config.toml
moe_layers = [0, 1, 2, 3, 4, 5, 6, 7]
router_z_loss = 0.001
vocab_size = 16432
lr = 0.00128
beta1 = 0.9
train_tokens = 515100000
steps = 5491
Below are experts of layer 4 (counted from 0) of a mixture-of-experts language model. Rows are named router (the router's row for the expert) and show model dimensions 0-191. Each number is 128 + 24 x the weight over its row's rms, rounded and kept within 0 to 255. Numbers have three digits each.
After each expert's rows: "comes before" lists some tokens at least twice as common just after its tokens as in all text; "comes after" lists some tokens at least twice as common just before its tokens as in all text. This comes from a sample of Wikipedia text that the model never trained on. Tokens count by the router's weight.

# expert 18
router:140151083117129097112129114127121169153098102095156149126082115095121171145162140113147144150101166109132123165139134126113127144171180111122137148138147192153138120090097154095123157139132125122111157129074170098127143142134139124122147102107144132149155129076115140096176081138113168106117146076151152152158149117142147165118144134135145096091114153110127113162139127126126145101159097094136154110143075167153118143117152103145126118133145151112146123155086154142111151102079169121136155104105102134113124137123158138096139140100124150125130149158132126113114127078152155090
comes before: " of", "-", ":", "=", "==", " year"
comes after: " the", " a", "-", " in", " The", "'s"

# expert 61
router:121129115114123115063167087132130186163100138141159130130119137126127140167173194111123130128102138123139147152159143165112128167133124158125165139138108167152110118155126119063125116114116139085083137131055161115123141136123160076143126144122135138119153117083132112148144121108106139121152138112130143150125131136103146186132154105092114140107132169125133115125119173107118108120114107129142136102134131120179156126125150117158111113140155149122158164190156170148140155161150141113134127118108090138093114154163132144077103141138121152112124162136129087098145125115120122095
comes before: "|", "-", "\n", "The", "American", "=="
comes after: "\n", " |", " =", ")", " is", " 0"

# expert 3
router:153127112054146091015092100156112168164129137111146123140086142166071084150155194179141182144102121113141144127143158133113123148134144112124131157142124165114155135114119114113105124129098126102088115123124180106121165157101121132127115154123110145144151137131129136111122108144107132097147156123140130108129139141153187153137138148112124111113109141124120109101108135125089099144154122141137135121154131127137118157124170097134101125132131160104145124174135115148168126112137141109127142136114112124108167158125137137073109140122126159108138134132153106094148113089143126112
comes before: " |", ")", "–", "/", ":", " -"
comes after: "|", " |", " (", "–", "/", " March"

# expert 53
router:109112088093111096112138124134097167135129120122123114124110114096101154146169167118129114138119166136137111135203138134119149128129113137129146149142105182131171133136127111105123152167093123117142179093107158101158155109104132125126112121121148113152151143134127160094138130175099108078095118122208145149125139121118156162132133122133169101097160140138150129118145147125103123085129072110142133114129144116122137147132163139138114108088129133110135124175129132169173146140132154113137137125085079125087134143144154121084108123119120148138165135148186120077173130125133119093
comes before: "-", ":", "|", "=", " Preceded", " •"
comes after: "\n", "-", ")", ";", "|", " Animalia"

# expert 37
router:128146120100149102070086060112132224181115156125147150135102150134101110194161155130101172187121130131144142122144125149102161178166098114108137122127139159127137107109110129129135132137097125124113155112106127102149157169122119119127120158115115134159157124155066147102135118124094139107108168114135128128124158140115159169129141130138145123106133130138141104140126129148138099105140096104131141120169119135150143150157174133132082089124156120143146108177136118135142104099125127102134125110120089138105135156130132139087115131093142162133143125174160116116124095115115146123
comes before: " |", "–", ")", ".", "°", ","
comes after: "–", " |", "|", ".", " (", "-"

# expert 31
router:133116148095123103058147116147133176162114143108129109122109134158109164142136185112131122128080129113139127152140164137114169169118151095161153125132148169106131125139103087109160140139109140108103134105087135118114152118114105105122140159099131131145157124105127144106108110139125142116141143100165131112135161136137162170136137123123118097105149136143162128126136145105144140135138126096121129127160125125147134150153187129146108088162119150106161138227133164173166121119144125086133131109074093139127158154089141121067101127093124123128139122151165121111129143084146123098
comes before: "==", "|", "In", "===", "The", "On"
comes after: "\n", " |", "==", "===", " 1", " 2"

# expert 58
router:122131096113190144081135089156107132125123132088128153108131146109077122148145156127152143140133139093132128168133138123101152187158157125136156165144120119120149142109112158096130144147096098129129140132103169112119134143122096121121122114159157120131152117071092102118112118149137170085108118077131137146146134103128171171118150121133144084117158156156141103125158137115136125110127123107141152110161105115135145131161162080177077122116115131139188145184101134143131134142085135115142119129139073134130152137124156112072122148130147163103143148137148148089169123120105151142
comes before: " he", " the", " was", " is", " it", " they"
comes after: ",", ".", " that", " However", " In", " this"

# expert 56
router:130148091095213105116132138138113196157125152098152126117127115142088140153135148163146127182097130099141139146146137147114145163137145143147154186158137121129154101131122135109125158133114110125111165103064143089125136144126122116150144115121136102140138099100110149128116065156134138088112141085154134172154140095098160148123141120146116096122128150143123125138163138116126127136148111107122151074159101133124126139129139108167118112126170172113148137143121156129150161124104154094146145108096126119099111170138147119114160147112167163104124129161146149077142118080119149137
comes before: " of", ".", ",", " in", " and", " was"
comes after: " the", " a", " The", "'s", " his", "The"

# expert 12
router:091162138117151118103097101126117186172111167129148144131109144117085104185120145124122163166108132126145131150138127121091171147161156092124179130143120141108157107092124130130148114133102102095122152119095153097129132142165119094084100128127106134152138116113053153119154114133111134095066140128144141152148156115105147159152133105159129116106111134131126102151125160135117134113136048135132137126145115111138130144121178111142066112106130135139149137165120135152137120110119112103113128096122082134098129168168142125092127162122154170133117140146154147123139109075132137133
comes before: " |", ".", "%", ",", "–", " years"
comes after: ".", " |", ",", "–", " $", ":"

# expert 42
router:119125136108113098084133091126119179165082137132152111118093131111093120154152158140118105128124157101158135180152140144107161157112120145147124159143088167144165088133102119101130186158102133121109126124113178101131141139130103116138131130086104149145162110118141129138131082118118128082146118112175137126141138143109156165136146146120141104117122134132135124127139136128144134087126142128156157085147137138119136141139158123171123096116146143126174136203121115159158138159143130092147149111093071125106161181167150144088122131122152158112129172144153136085114118107095155120
comes before: "-", "|", "\n", " -", "|---|---|---|", "The"
comes after: " |", ".", ")", ").", "\"", " ="

# expert 19
router:117138114085116106066125085137097174153108158123143124135124120140106129204142167152122189152098122118133132125181125143104148160117141114112156136136100142095141102122107138096126117115092118118100117113100183094137133103120111117144125156109153160129171116128098118055136129123082118122078146116145155125135124150091160174151128137141116106122142135130154101125125129152128062137135096128152164110149118107136126147139167105162113113168143136094131157167129137156147122131128154086149127091121119114108163155122125108078130139123167149131137118144159152104114100116109131112
comes before: " |", "–", ".", "',", "'", ";"
comes after: " |", ";", "|", " Wanderers", " /", " 1"